Experts of a small language model: width 160, a shared expert of 128 neurons.
Below are experts of layer 4 (counted from 0) of a mixture-of-experts language model. Rows are named router (the router's row for the expert), gate (a neuron's input weights, with its number), up (a neuron's input weights, with its number) and show model dimensions 0-159. Each number is 500 + 50 x the weight over its row's rms, rounded and kept within 0 to 999. Numbers have three digits each.
Before each expert's rows: "gets" lists some tokens that make up at least twice as much of what it gets as of all text. This comes from a sample of Wikipedia text that the model never trained on. Tokens count by the router's weight.

# expert 34
gets: " |", ";", " in", "|", ")", "---|---|---|---|"
router:516511417458501450500481460474519500438448461524437510588494493611467555484530431399594511527523498503524477443413452554574478557413579480510463510500482491487534542494537533392507556463465518532483487437515553464520528401499577406496418498515582422582568519439426484534581515432464536539430516449450425471512435547413458469524482545477539481504497555498445475434605559429483484527536481509434452503555483544549511449575385428436505524448582530513537507568521467389435556472572476
gate2:413539451394443490527533494530501549545471625519431515522568567533547474558592540491586447496545512532522524471377459424528531510512434496582477527557473470429480554492623404520475485474530581424552436501525473492461509512492464486493490551455526634502515451509498561489530577412497563527452504464536533500470554487439599485370438460524469572516504498469448551520456526534488469563511584513544533403454459499502604545489469451559563458403577454563550456495496487480486526536447448
up2:504540490461520459592368486536510574536554643562372557564522516492554521457636587486538455498559514467543532509438501430457539472466465542554470477515406468389438566416534444493475501442409567449535509488537555447531500528474533443490505529504581619461412461508534492438578539467524509509534411453568583543520447493417475528458390530567517573525502498505522496478504511507551418500475512491413506476489491418536483554520480513504469513427525471547551543514430496512514564505538462

# expert 26
gets: " a", " in", " re", " de", " In", "In"
router:490497451469511409569436535545555574473499640427429472575499493511498463574544548519512596443584608526586481482429426491464526487518539501448527454409562445524533516534415514510504514391566430456528535519438566456538473471511567535529614569468467461459527490556450545491466473512578427553504526442466525514507487523479525552493474442449497480396493496575524480536476556571546421513483496547511449510532533437473413463522543530551558467579521542447421512433418607490513453518420570
gate0:450561495437525607625506518512527474574563508382503574437459489500428547522519450502533538476507479501516504517467557474526367452420558535465481522405479496566458539540526491562571441498487471479554516467520516413445475491482470505536567549563446431379431484528399451519419500621482493575512512438509462487585510444502536501527539457541515509473428530541547508572519499541458511497565530499541493507562511319464445500509522674483480434529508512524419498515495495482482555512527484
up0:539500535498459441456458380414535553411486561575576412598547516478485498434471598517432522542569449517477529495457439455447574485507390497554546454604480506514508498482532524429468511468488452500459463526521476563573428566554499533430396523513579439585458515458515572494513534441556522537512532455503524461538504435429414501399508494404489491535508470446422490413499521494527564460542413631485482556459548561485520472483463459518511496538447458516555592519555551533534582495440534

# expert 21
gets: " (", "\n", "-", "'", "–", " re"
router:468393478498573535523485590480446605520432566509603475498448476527402481516381561431471557456523479482513540465571605533448584444553452496434519466547465542504530575433456432560557594528415458465440622563593530432514541552484505543486472387453482491479529559539469540486435396481496520431490478506506486594530530507470510513502475461541512516471513517544516584550502481442631487548426518467555509511490484512453500498480556531508545486549471474515491523447462527616403522457464463
gate1:413498551483476472594530498589522453509423507490473459444534528558502513510524490474460555525624636533483528472566555495509410494449517480501553485409491495501493449450385423531514547490523437498486457470564603560535423478498571435527557577449539591461456621449529475424581506529486596499496500422554479562527500538619514473541541438477479476494448505498470495530453584448438429531490527543460450478515498501482447464559504534532499483537370496419446562463432492565545550423550523
up1:516474459453489468475423512615491453514433512521525595478496510517562374517559419477580517493610506542470517454574554451472469508553488470466553539586439599464479404475485477428555558518524521554613543472512532487519532543418501544532544563481546498539528562488583563499450433447465510491512559502608535608524505462485468536427474427494457559510573500509411509423429504504468467446526561486457522414396554543507499539558465415475557479523511435461540430557419465559518544421457494

# expert 9
gets: " to", " he", " a", "ly", " also", " He"
router:529579433491454530511537578444553588513619612493476529494514524508420482521493462437371512604558494534440485518413441401508540455448546489497462498523390471528478572481603540586449488468538404521442499449576475484557558494489406407526484529467515453498452527464405421509575463467450513505521481589563469485453551478541501598526423546450483492555476546524579519490444489514488522504562549556491563441486528472440462521442443580507459477469470530482522575563498538452501470554419462
gate0:510634564380441492482546525447437637460408431535500524447500522537591540461438474428441468565497503485528514556480481520547477565603464479548408564506395555490512562575497462571466558489528479519492537531524442440515566466499440518625488519483484502503498469504529515537572503568547498571513446489520514520547401408502539490446503518523502460552521497555546426478516489527453467427599489510490589442500497462381382463475451486527444452484514453567572519485489477550569555469486434
up0:540491439590498420495429393517567467615484601487429477482529516524559499465595477515567423412543457465468476560550499485453514456476514489496490417465535503429538441496494507396434448619434532514482491544482557552455427512503582428507506448546585508485604546481453442430443593376508515443491547456451546556451601471518493489559407494473549527480525564466466549469526433493538537536392518473512460462459463501498532532475526460535474503581529581457532534554500469454546501485493594

# expert 42
gets: " a", " to", " and", " an", " his", " or"
router:533529507619430525497470459489504588451480508437503488514504543404479415483606508540487436495516518400507498539383509576538480412463512466520564509527530488528455516513581487513462549456399461450588547479464506495504500514492594437407480578568542499479384427438464407471510533479548513493535501476442550444490502518413511534481522546513524490464503489467492528628403483500522531506517557504506535449400551534515466523626467565468446461578557423511512558524616556454563408555477537
gate1:465496475475481554548461483452517550487504497592541491497556445523511468537517447501532437546554467426505526560493318558458512466546507498513422544500472531493479496515484449534458593449561494441519564439550431532531497482496475545577498526493448519462488472441497460518436524405403565595597476552595528511436414465535501563541550456582521475514599436500467526526460524472452567549510500572538502386513507464562505554520463592398478385458568438488509454551512384466493449525416568
up1:500513435510484444475542447498433464419500408499576487490474466419572495550546443558524495398497471453492568525486454601476506435591459535489369547523615448480568529413502468486476552462594524501546487518477431441527501467512547525536539491482538619522434437495585514477460399464450601556557565513464498439496554500548492531517557526528511471571535502534476520605422533438473507459540512513602452410564570498492469574460506549418503530483539464531485493541549425531498386519494579

# expert 40
gets: "s", " S", "S", " St", " c", " P"
router:562495506515500485526492531498492537455490546541496458421493573536514457459426537464387468512586588474507538531529522539564504513418439491493583484568569534554441528559559384415447514496513485493585503540470483510586480461486511580462525529453566581532424492560489556486487583449503553412472480417459567567492439548457432473446456541433527547465541487412474486603433471541466443491498497473505401546445426545585464556578531507426497430605484521470442400475430551563500522477583524
gate2:451502506497599483468520479505579508418484564507494534486592438440525480497528440477422372493556573605493534537581449510495542420520543492387517476504458505557513437547427392499471502532489520507587518504541540457529476519543414558373552501550516467501452432445424454497479547435550468451551505495611413469518490571512507487492531464467512540481476446499484558504439475516467481494471511556495475490622449468471585523468497492559667527617451499549558535551501549534418565523499535
up2:441447515432492471560519431486537469470618524448575538547510467535450440483570501571582480556556480566446547548481496423521526468497511537523506549475446416567470468506524593435525462581542535455530563425512451539477473454547506521553531519610489466548561581506510463485485523497506500475425332539533570530480453450544544502486409543504504565373395523516526554416470441506513466433493452522593497514434574391396529427479420507455504459461465490499493501482488466477419471546517556

# expert 16
gets: "1", "2", "0", "9", "8", "7"
router:519495487570465483461520489475459476464593507553546456432427479457573371511528510585534553584488518503510452576465459463510506502491589488442529425549447430400488569506519484515536500477542498484561578524511496444521527570405436546552461507525523574459486554454593402471548486482554574505510438480515435492475540554472529538470429434581460456534523507548588485534452479532462458526444480562419564458430532437413534567483446490520464486454501524452558352490475439613576594447517543
gate6:544595517485503519490468589423535494543536528474507444477481481535470473448458417478477509488495485494513468531489448487478437588556547423438566540479490456474468563390539488468461476566540411496593463494483478429495427509487560556586450567440517529476531463477496532534506458493447535564446593459514510556506498533540554553439514543492477465521617449525540538473462578554569450475525313358503536426513501532516478595505493487600411488487597574461585477516405503460506560438498487
up6:565541467472457451556474530554586511427546417533469481551531565513445519578569449526494468519514419544518487512446468535381572463567446509507515413465605451426537459499546448442527474463501506444452545420483498482551546506552505547518493550583532484543445439491497545504473465411508437494552512478528514521471504530552504531435414514563467507506582478440574463429659499516459537521488576534558424538447442501467546497491462437507498598515407536461423587434513609459429566543539415

# expert 18
gets: " |", "|", "-", ";", ":", "="
router:499441571401496495513580456458455638491487511559503458431554530508466572451535561529478562470497431527471477519512509447453571503578573444531514517518425411486519438578512546469505391548458496508483498392480467529602517465401450504562568465379466434562448542494476545457485495488540517560451503517489522485475460493519576497488504492420445389492537502453532435450534427525586501593517447467483450625573547375530473502446499411473513542526485519485483479554599497463466511463564500
gate5:535558483534549518452555550380513562576475423541511549520438579467487527541456508604443560512436529498575573524547439470471460504583426465504664501546524459497522501479504429486515409541521398482523466521450476495470481413498505526519529456409476483505472480417576568449580558530516485454461517537604492500512561480479412541500497454451473462463551504459592546517503537432514540512464410515521532540607493441404589538502561486493420526506442463432449415499457508616482487558502501
up5:513494483477570446456568525396492498467500473540464564555397519549518532537561451511418486524395512432570578533476442498451446538515451527526580525474460529474567549444479519513534415487484554495454429542481468460467483400516499489466478492437588529553549424490502577475535446512470500450477581494492513536525537561387411468520487409521462472559569470481624509497461523480478528548435509451439552581533464534413554464497645410536514578493495447476460462521614548457564449584549460

# expert 31
gets: ",", " and", ")", "),", "\"", " –"
router:519452515390414618508477516463517490556488436437418485591487512532462487486478421459465532443576551412425498465510494478468541546519477483479428476493490511416514454448531574545535496604600537416535490497491500363496522437503515468444455460478600467432515522472510428475556508540422512458480509502463546465531461528628552492474545566575534521555495383506366507509510525513565558507543571499427548431519508567571574468474467438437489455473466505457558495493563487597489508456458436
gate4:428339588546435569468527520550429507488569472418511468475516536447529518419441436450416475539589443534461587587539405562430547520449417496568469519511451440492440490476424450525517528558529597467561499478505508456445416494568440503541512490430605457532464419401564589518525548594427515527524472438509582576512522490522485546479553458494509494499620512439468494587495520542474524500551505486527467511442554498550433514504471442573491508447495546487502549445541521529509505475503471
up4:469536407508511564567459423427457495514410587552432527504511499517535473513536461544548496542439468517495425486411541477496474395499531538570491530513527581524452595518635633511498451565537558493553508459515528533477424552505440511528479423510508548547400564424400482436542449525502549559508520508493473449489545455457439570504481482471491412533492437481509498511406465572512527466489594473480486484453521399479529476482406491504534388445456469435469580557486571470443560584570522

# expert 14
gets: ".", "\n", ",", "==", ")", ")."
router:465484608469473547588518504603542539465497419468552503520517386501528565545546409418526479513490603484549526480499515514439408567542447425467544528475500463531435524459381512602565523547471517451468543484471591347528499474533547422470528477455590519481513510413484557534487489478507439444528562582542511529535489510533571488474566517474525491535481480432510531546540539563371544512481563420457564457581515489553563501461465457495509403410547542476538561459466446541459468467497468
gate3:547515438456530545541581493478382540433499474443552577478492560497623514549537492369449529572530492565516478475481510693491446459494494457526503503359508535524499529542497461512583613463436457462445505489449502492523468481530519433490496479491448493476504480426589592540545464547452534492468470522499502463556561584509526584504569551558510549491502562523563474524438565541432535478501524526375459494550464526445538550415469457449558528456394510457447525512456459509515526548537444
up3:523456434590528595639508487479503531488471518495488519547505438478612583586427482424493530481479555503510510508615495523481462444521485495530422498499549531494548466510414504508538509489531420403472535425503448439534535546542450494561482407539478477428515500451571475529582503520461499524481487535506544541477587506541562507536552551450497469544461441516508453531432531547430503544496583543365476480522455513441547498451455428459546551447452506534518615567463405407428465646547456

# expert 1
gets: "o", "a", "e", "i", "ro", "ra"
router:448531457550515562561440488451484455536504475510466464435450505575503529577460537524481456557514467586488465476428522472548522613517490439520473357520552558627537526549399484535484488582440429563437473461488445556493527489490546466542532434504499475476627526529526469432596490501548549450498517573473513462534631460445584479480634382446476458505573543498502492515485401527466511547520492493500464466491467526450538460472429500477525524426485469445556538389596453454520456452504522
gate2:481544533429370495532431578451520512543489538526564485523469518446537468526498555537534476534536455527535466471530487508579448520598576586411540470511463475386507543548578389503516506466570482402483479551560448547487410494476496527495467502574570560533513459555518515485554510460491495478445504503551486440504576495469498552574502433562584549484539478537519606456459484494433487451508517477372475486541606445455527428620509545575527506438535448527536503455553431472358428485496562
up2:459495447479592406438617495408520434495495505502574447464460493524585445428424503522514542505467534477577493537531539445549485477499569554506521479441505476488527505446445468453391574454546505564432472540489497467573505463483539500501551605485516517456503553476551511498493499336448490454539494551465544412505539535519536499481633519441459597476465472447520465416543497502558455491402574483458547468552538530458522406586588627416526513450522471526474541488551538559443449506488445

# expert 13
gets: ".", ")", "s", "\"", " States", "ia"
router:473637480412495468602436445498507439541512462557544610562490451475573514492423456426460547507459543496630549537508506412444566539517554568491467492519470527566491545500507504620539474542519557503573465459439499499445528500515517483478512480460468487460460627523566498579451543492458476496453497518570469541484462425563426489476528494446430517449479466438554528442548562535393587507452547504344508504536504528522530469457490493603581530491429412494565537523458448518486451513476546
gate2:474588528526544490549497591495494476552470440508558532515446499561566477533567598513511422516454513518509517560523598551427384567522451456455549530465545531496491511406546385450483529509523585497533492469512491490475477554496506526503507419509467537504523491594584376525498544571568428443566428502504475452538429498547538599416519481501464459460447448538523459519508483506440592373524522412512496487542488494488516415483485513493554401469469473488394540433530564616401527446509451
up2:497522405475522515489549506508478534513541411494430453512487504465548607566549389524416570447498546417495568590574488552438364445428445486496475385430510443500480511464554509496599517608477460483495513427546528521614526542530539497431536489516472480481509521565534469563541463555540396596507530451540480468537443480484475504470437539534489506511407456527487479514545487567414635545556441538478571438527492463525496562504467390479514531584514480468421507523511500529462464451548479

# expert 47
gets: ":", "-", " |", "|", ",", ";"
router:492512505490466459449460425513504491601458432543504517587508562382474561596481516444577478503405405502501458461409525502513490429494531607441460449488479523396488408552501532480421521561531561497416481419554479476509463553480527566441541506502481486535518511593459558610509551537434508495510509520485549519575484603520480513562543514471463450460584424456471501445513492495590552532499571472565446584464489430569459521518456472606486594501480470580485490453580427514503480403490544
gate6:515583528537513536573463559492575541480539539500471626436532549538557519504476387530452469533462508578495506586493528510509456426529584498531502421440474550467550456556405430506480522516458501518445438517516469419559430532590452488586432479536474530485561558552525532545562481522507477483462439524602470562418481442527508492519491388563483496378490375522527583601443404533559483539492391530471477452483491409536478486506508560517458572528470470480501450471568467570553446494505535
up6:510497629405528540492467500545481546497508453518546518506522550547447497496478513485588493447484505593533466519487528442429453507515489519483590508456469557461496475470410499545395552485441578503445540389510423429571452550532489548547552491488502568502648494555424488461403374494445499459452425426548538490366503559561574504551538545526490449497570516385483517574456516487474492574466480497527556534515511434408447486487563522554421495568472496541508538448556475499468561555468547

# expert 7
gets: "s", "ing", "ation", "al", "y", "ity"
router:461556482505514554455503398498555553568501453495529462567491457531521463443390503595491433411469533516516503574573567408483438461549466433563502544467463459538506462422531508567478481463451500517505401467477409476485478524525624600510423498524451540440547421554519491597524459447486432519506512390571428583490502388482541454531499453471561508459525566481450582558442576411473528473568463550510413525553515451471564474517509552572492515402418486513545517540467501506532508512559509
gate9:435476552524510522562586415506539589552471411476481582549513466526487465510501540573464460445461534479539411592497512579497498455510464527475490576428431482570406443490575540581528554464511388510491535466501436478531529419413479477455413402511545600530435503449532521472547419519518476525567505466450465473502483491538551521541560478473461493467516469505466430473422627474485471468527516551388482527478606504462569468381531558603431547480508475509548516403460465523503558549483508
up9:554509451451468565502429542485404596594437391482512600458551486446482504464478520506422490520510492476504525394436530450564535519460429523537514547504413452462538483555478503615462487488567540524445486413527540577565593499471551383435483528488455476538455487530534495478566570601584580509470396525480518516506519486476491474595463469518452574544557445507503500491477456606560486541507480547511522507535618512456520476459444496474509459481524546489474559474448485517518422525330515

# expert 6
gets: ".", ",", "–", "9", "0", " for"
router:560393501487479490533623541453515495501460421455463583558478497528448509566516444466461497445518486497512430547471434492523503479463553469515505507485557518398440546415551479460525603522608529508486583486415481511523511487525501501480523517446493552526519514456466485509519566450522541471504475439466447506501482473649527618519535435587469506499556381606495492515456458531438461593482599556548539476595562501477425504424459535403513477428528578456503541384517525513546556456490399
gate4:445488552568528446522501417551453507498470483549435549493562462467451494491544578507536489546419592444513457566480472481465452497449574489551481530420596491600405592404408478504491538480510543547509546495469410441427464495547539491529475488453475551504525405499519457533516536452544422591572527604430514522484518468474545462583551468478499467561504480557428419389473505411503526487461475625450565459520495458509465455526586580523508482439559538602482486515487601509517462523420459
up4:567479541489514461477444520504482521459391486567509573571544511491481503493454481562417463462501579547400474575449507553450526461521474468504502552449482515497527449486435508515500512589463561612427539587423398503488406484548552440525499491468496577488485459538525446513475561446508373523482543473479562552391589445490420520512564554425396457500584487457514455495497436386475437578426557520507572571501525491493529541485471489491477516476498483587492505509598474573627547524455467

# expert 15
gets: "\n", " \"", "==", "===", " non", " self"
router:510531480545500505529496455609508526523512543494537407534542474449571490567433540422442565485597490419444493419443405524437545497540455460492549507570456487450558506548488584467460579474518557456483403464478553475559549524527449541515577459439550473549502572427484459447511500466423413466463475560427562537511411540485510572573454432505438605468436476444501553500556561549455582524516549405541550460511457489491569483462543546499429438504443615488422512550442458530484522582521475
gate5:458569538465484534597550469503517622582533437449483452578553410513533505471537506539556611529460501561528573531509566557467426469541429464521443449489522460620492460473392378535394503536541568514394515492510532488585559493485539478530525537514508558470540496511558513551556422425475406496504487481487459558467565579497542476479575468472527485478536519441422422448484533525401446485537589427487534473546460495508423418459461446545517546529517570497502499561510533521547478569523423
up5:429460436457492475506598452544448511522469557509464563466485524437569493558381544455522505533532468440516471454460428514555657622548538567604523492459538601425457482463522478573436551455445547546553575494572548504460481523553560594518477508412464442446464521490470523536450439476475526505452509607364462452471471591514452510513380492431519470483526503532576403560469526521544464484537530548480488491536547503532427590487545465476523500493447466505481461442455498480473511551473529

# expert 0
gets: " in", " of", " |", " on", " to", " for"
router:520541504458427521580603543520523483521508489554491494546441612536486587479499508586548523485446535476641506546435428482491461500535559547502466449452400424509472523529407545443519558435451493482462614455518555362522495555425592452479506455511566565483518463460481562525499495586464479506425554477488426527468502577402523531469457523517529544500410515513551505476575391406522499479506480526454457423543419519529574554563475479487469504580559491508568455461428485453445464506473452
gate1:549528529418518478533515580482396573569458465459555499603546492447548515503475447535583449525408487483523473519458405545543442501474593593471561464472558537574567528472428484440508536435506533457365539415544494456522469406463534486479590517507483485475570407472440478631477473499562524549493481462541491513524461484430522534483493478456495455460536508502541565406452470547501498518494497517467491365493570479530516507479506604548495559487453546471553527577568566413489439506590418
up1:500469509486557526477469460437369537515523478433485475568559572416496504460553456445355568556566557543441434506403456472531456539510553506466505561484523518476495457483490538605458515544477501543618528593429521515437505475513499520479500518501453392471468490401504483521515476520417530419478574450470490480528500496624560544520516484524457449490522492491528525538586474531569506432477579414578351569521460558506480525494434469572508476482540481452423462521544519492389544556561547

# expert 2
gets: "1", "2", "0", "9", "3", "4"
router:610538507458458511480586486503452554531513551423434471513565418496475523525465539522479520550594516535471432527476492571443481567519420491558571487461591503557556424465487482505533473416495527398617567486474444449556547508530585489485517549529518521510510399441512485499523429481505516451532500457521446501561624541492434417555465513503574492513535445578496599466439456511463433478396483577546478479436488476474528508480418448511459455496565598504494445607519543543491635449499431
gate11:527531466488489429470542490500490465460520521467585521522514521522432566492464418530512477467459456473536515487470487591451525495508481481473534529552499429548463496445522408497586454536441559486481529565525446416564597572515582511468508534603479491521399544454473528431544609458490579501470617438578502626561530459511424520535572371516430514517566620486501444466551539473409508509484456543411456473520472475424486601460455560497409458561502488554505447509472593545512535531547501
up11:541510483509534417474581513547523472582475451419541523487526497510489508564456448577565539545501559573519560529487472565466554521529514507564552609518457406545481443377546531532545469493425521469421498518499484415589503467484493457514510544568432495469469542472414491489552509464531542450442491404498448444470491504551496523479567474535487419483450550487570484424555539491477494493494446492419497518437486467485535547462294576475440573398502508609538513492560486564616466484567451

# expert 46
gets: " ", " con", " bi"
router:430474401610478554433451474512542508506467542488599498494495548434576409482436543515486479513491514466516511419502535481492432490488565477448527562545467497482495478555445354530489427521503466591458457605522498463438437506551510496604549481486488453416541489535523527497496575579469433561542486409501490578454529522508604584439490415564552540510497437520535501495519542589461484622550544509475496603453522480564428473484515582431548415518488447440511482547426573434495524518445517
gate4:390432488520477551468586557478514503608532426504507489483483491463452432520469561564522535525550517537465455527630463469466460448539426477483571507580533422561520508527432522407482552560508373567617359412479522506411499445396533490457501521533584498402471535492569476554467540477494528474492555528481529531575538571550582534495437526448467498479479463556528512450510552528505484545511466513527514389496486488492570472491475443461533555539469524499495576448595480441468535489416583
up4:561494553507547504344560517550454460546529499414541467511465534529469511579495475641559504505491577580479486510440446533528497612477491541435556492516484459519412548498540513438468468497494465515458547466526473538508541499530502503437481499574484536477576512520484409488409509424453593507503481534504502494580384518521348448493471511416431525551432472475514467459463575422560444587401476466533543532437473515491494461539475516457529593539401556571424474497449526506586577468514511

# expert 4
gets: " (", " \"", " A", " S", " W", " C"
router:547483553540551486508440424495430543461534491436456483585503502410464455412486506483491528545442501489527493413561594617512549445540471450564502507543520494556495582482527397482549473559473453474505542464501448485503543511452543539449409547470532403547478539485507524591440427554475546476473502436585467539603516642524453584532531474520499581521440640463587479500408496487585465533504531551563502526563489522547525474478520512524535415530507537456494495500398499640506441522517489
gate1:396511441551493423525477470470486541526510582545543521515386597507503539540419499395423550469467511502527518483436484502501415487440503563412549519516456438500563469503486424498454394472509493511455587492521436567520511470546449545476500476470439495544550526529503405466474501460450488523540604500524513517547510460610564604549415488589477634450443540578476514619490480525463488496506479543442507540558541538520520529580634496432552569498477541459515436469456486542559508404480489
up1:592581550452456529523447533503572496456481466523525504477572504531503509440583415540456497552485539538444509499583497455557431509453481484518546453525500517472361452601454540488512537534396496524538436457497540471520498513500570527531525514559577448539456528391384573391501507438493502552524483542447483497533535498415520509448473474483473513465571431431587426626422503604524528589519568526393516500435451527495475529542439555476485454517517437520425457511487567418484452440525579

# expert 3
gets: " ", "-", " \"", " −", " +", " $"
router:439437441584514523474447491385568533512490497459570465458604550452563437475492483504512475506487465499437484486471557533513432513490447500486490547522487521497482541602483292501449540589525474560402529494514414434541476500547471556605518545490601558490553459521470422457512500594522505525532536455493525523498517491553561542443477533551553585490566501531551511526418450527501525551488493613530481571465534426545425542504535559444569516483534507573404467486438576430545588479466492
gate4:451560461550546577524623579561540536506527409448486469421489359569489477446606511562496505501531452497483515590545431496520422492461537443545479650490459537533532484501393468527436470425520489511501423550480451477495481493487419478472542525551532485474528475489450434478468493499507490559500550523552575535556455431520594549614542524508515458541467570480480554506433472515485464532395434569445480399569464464496492497475426432540564594496443468545498499530555523562442481452430529
up4:445595447491481529466474558511547527528426471512494473519465502471549565513509562447497518453452469461550516595533503531433456499448434490386539423388537495469461566523484534498511522449465521510563416457448486507392479411554523470438443360498579484522523592570498584446556495514486426515538563444535563506483543473560495474454537528496412461595452493601515614540530455474446581545429526585483477555441473534552452467513559437562544439526518482466433559373504497488525467531536478

# expert 5
gets: "\n", "==", "1", " ", "===", " \""
router:501488514588460598469526461418543410467558516489503434478502496425471542503567522431510521437500470514501521470483541530483479519584490416480511481547501534442385476553544474488536570532537550497525511504498536527527424475461461447398489512484580494478537519450473454476435523533609532627490495493528581505569623619501459541506520419485382550462464524495415481488480538453436518536387448473575592568543544559542489504473568588467503447456405475485429524473434488561619517481510451
gate14:461620582513453583521607539488604546489512502468572479540460460465557540531442502526514513506477567455494508479491498445501473495495483495479510526471580567550529512581431427480547531446440526500502414572517521482539639522576500415439497501571509482404414443471552453518492458532557510561479513473588496581502399537531388549563531423450466502543534439525510480479471528469530504517525527570558480380477560491519447485505463550527491431487490456376483502471439474645488508587459427
up14:519479560554437475486534474502524435489566486409473498536434523518464529564516496606513443509450530549447513551472612519500534544512551526462469543466523472504430552528430378531497522602508592504433401532512630429455448619497441444487473467482416508509439495477574445481546484542602531539523536480511475525452492463474368477552483452444463499500523509522523500552423564484502471460544529475587582451484604430551545525469463511451558454478595422588530561501471554478477532595528547

# expert 27
gets: "1", "2", "3", "4", "5", "6"
router:398508481520483577470506499518420428568447528585540491543546495456461566547493494545589566477526524495403593516584509602579534454537519381529422414528528557417385491449426515465463503402529522460547420572571575506433504499535495466468454464589418578484432524480483419514512480439502522541517494504496498453468490439538459470572515476474528488493522549502477470534479601386392520519451585510572539535437543469477511472492454473568473451533458474527537536474471561515586519483543444
gate5:559476498454467586433489571499556549522425550569515563540465532493440502495532433628435498456484475462568510636557471483493532460486561522574486486540393445405416539455461457496494467530504532467550521528491505411483496421504474462457437550524439601455503530554506508549476496513568506548533506492553464386441521324603432501436472425492480459470469529515538419553450461548434570528573498499489541485553513534484522593444556469558507435565534522541519496469575460563529477548476487
up5:513581551454460541437484414486522538490522421446582459413479430520602524467414425523494523593463460481474491509526571522467471566562470551419460521529519574514577559555517532434474498443471605517571504487577500569591561618424519518541539530560435442561530523492525571498502420417427500440488526479457460497483494447513530578487507481527525395526508496516503431502497469449465505452497500425517441477552455489453423465534481558409483538459454457388464443637463457546562515445483525

# expert 38
gets: "0", "ed", "5", "7", "4", "6"
router:468457469469557492554487454459500486521586554501423587516436509409516535550557506508516572515514480591444501553515541481500614497545419482531447585497478480536541500442465508491466601455562496501437440563559503469414489575524497503507505474498476500402482520571510470503587552492517389551538456468523493509553425495635457475530458470520602594512465489521546460604587419526396435356508403521478447526585475573480494502463471461471417468547465505494537546532512473433525444548489452
gate6:469473521436459516514490570507620436462439575471469421556585485475479485522526530542519460491507385470522540562439524432455523460440462616445556530385494456485586546503538411582478486568537537507468513487507408507444522630463492500553485489397524516416516512465624442512481532548534483550543557518424521557525542520534496535558407456417535571483471510546515479475452436446413562404507499483512419456596523453490454471550500577491515473450451478479559488558572534520552534497495552
up6:507449504463521472581508541549503427473481628409490533521574523500492533573580487510538520472536529501438564511489491437518614434447445565522569478508480487526497532480533418580449333458540502473555499476493407481456528542441500500557524525504526492401484462516548555532527476475542520611585463548431466605528485548461514487552492498530490486484520506495541380454350497516474514412545496493435460416468534561522444543547453496503492438470503480424472565493585612569578499454535543

# expert 43
gets: " |", ";", "---|---|---|---|"
router:561488556464457475438503541479440498444441562620458600510474487534461522528540539556408515498536506508459512465438419482576511554415530540529517492440607489504485481519566516468592543506531592493520548441537529530549554460509570415492532467494556419550517447493561469443411562500560576508411495466446460500479439577627519556517523524437489348506399460475522515397516617470515524491483476440495473554576448544400478540533421457506441485498445445489457470531485458464491518483530542
gate1:440626567486487550532513495576559470522505548460487523462541654444540555479468497513537592534522503510611598516380533479482513467495525477459564461473428484498541379540502411516482534556530549469564392587475419459571549488462494376492488460484477549509414427497563413532419536512520509552573524453507514494514495502546488514508471518492506522423418557434534510523473557458460512450439483571493482479608532595493534439485462487511455616498511476483502496536509448413582521462485531
up1:513451480460573434446426403467486561465538496477485544586575472523489555519434484417475556514440451569460502509502506585524466472485470491491500494471443498528531595520656620508558457512508502598460548581399462496426503411495517528435551466477452566459483541459476425502550479554388476547532463470465492499493532498396547355468581475473571580468482490379537501583503491480490476518491531514479545482413375465535509486491494440480463466517502531463585546544461523560459460537509512

# expert 24
gets: "-", ".", "|", "e", " John", "="
router:482470458466492549402573520588480494478575434534523508555510431526447520582500487456435522498601478568429480427505559500458486519550576526450467469481531569459509432565458513524491500456527449552557508557534462598523465565480425448520406469545513597498462481460436576518578446444518503506513445440450510481506539612546484507449554450505430445540505541510569430419557470572543576425516589456369421435495432482506522527454546429513415439458454477562443481508538459545511473459482594
gate2:442476485422585504455530474564539570500483503427498542432458425503459558553547526365478501427527468477441464540490512480477552530409416535435497491497539503449575573518634393491418535478538408576585464569504446628558503544472519514482423455526425511460469538502542477509475575491525501583583458426432514477462624490497582552600493418495496464448450499475504557570585438492488495563501486568444475508513596510533488505476453521431460535475519543528496528517515527481493473556455536
up2:509491510506505553552553404428566434503506375545461511510464441529446460385500459477508539571493432536479460537590514443506453562484611508470465515478440543432459539530407507479497491525432509563604559431556609499535523492460484469566589490527515518487594416534505520470493479540444519492566423495482513579503421531486524568489470529406570504471524523559455632469512548529481509520483437468477473435472465498529507466524489375578514429622541446463520450511439431483424576555479506

# expert 37
gets: " the", " of", " by", " with", " to", " The"
router:482504543504519577500537596607455592439556428510524490474452483370497479518553497553417446537555498497474491631491475546483438514464533558500413525451545492511509481498410549516466494449499568485484559546533539337487450550501455564511418469522473456546449443474591440640492441520532507459458520451554485516419460537439513536532491498453541504478541500542568473463453402480496481523555439465341471436519493481457468509612493533494471468516502543506466496507613441468546573487483504
gate9:611567525449521516540521481477487536483485405500544462425456473549518500597395492564414360479522535484546522539502469540484502567463572497481471465508523537454532502539560503530578528433499509493566533431524493405452498416497492599476423507527527517565432464430511613637443524434499547549500528471605490531444485597530453499491522543548559497536495507519519457500549434418468480531526435434455533509456541451416532456510440548437433529512345460551525512521447458560441495543468544
up9:508582482455444619462579471587518432504474449480486572399470427563506505490429495453516587523504507475546493470580558472481462528504504475533511520530477500513417511424524509506497524471485451432443473547396570493466457553559630513412479473518535463521537502546481479500478493567508523555537556571510529457427492427581491391438414469521510466538502531566514517421448592443500525437488488531564566472545470437452426578474532555517506582454578582341502503451493574427520481545486560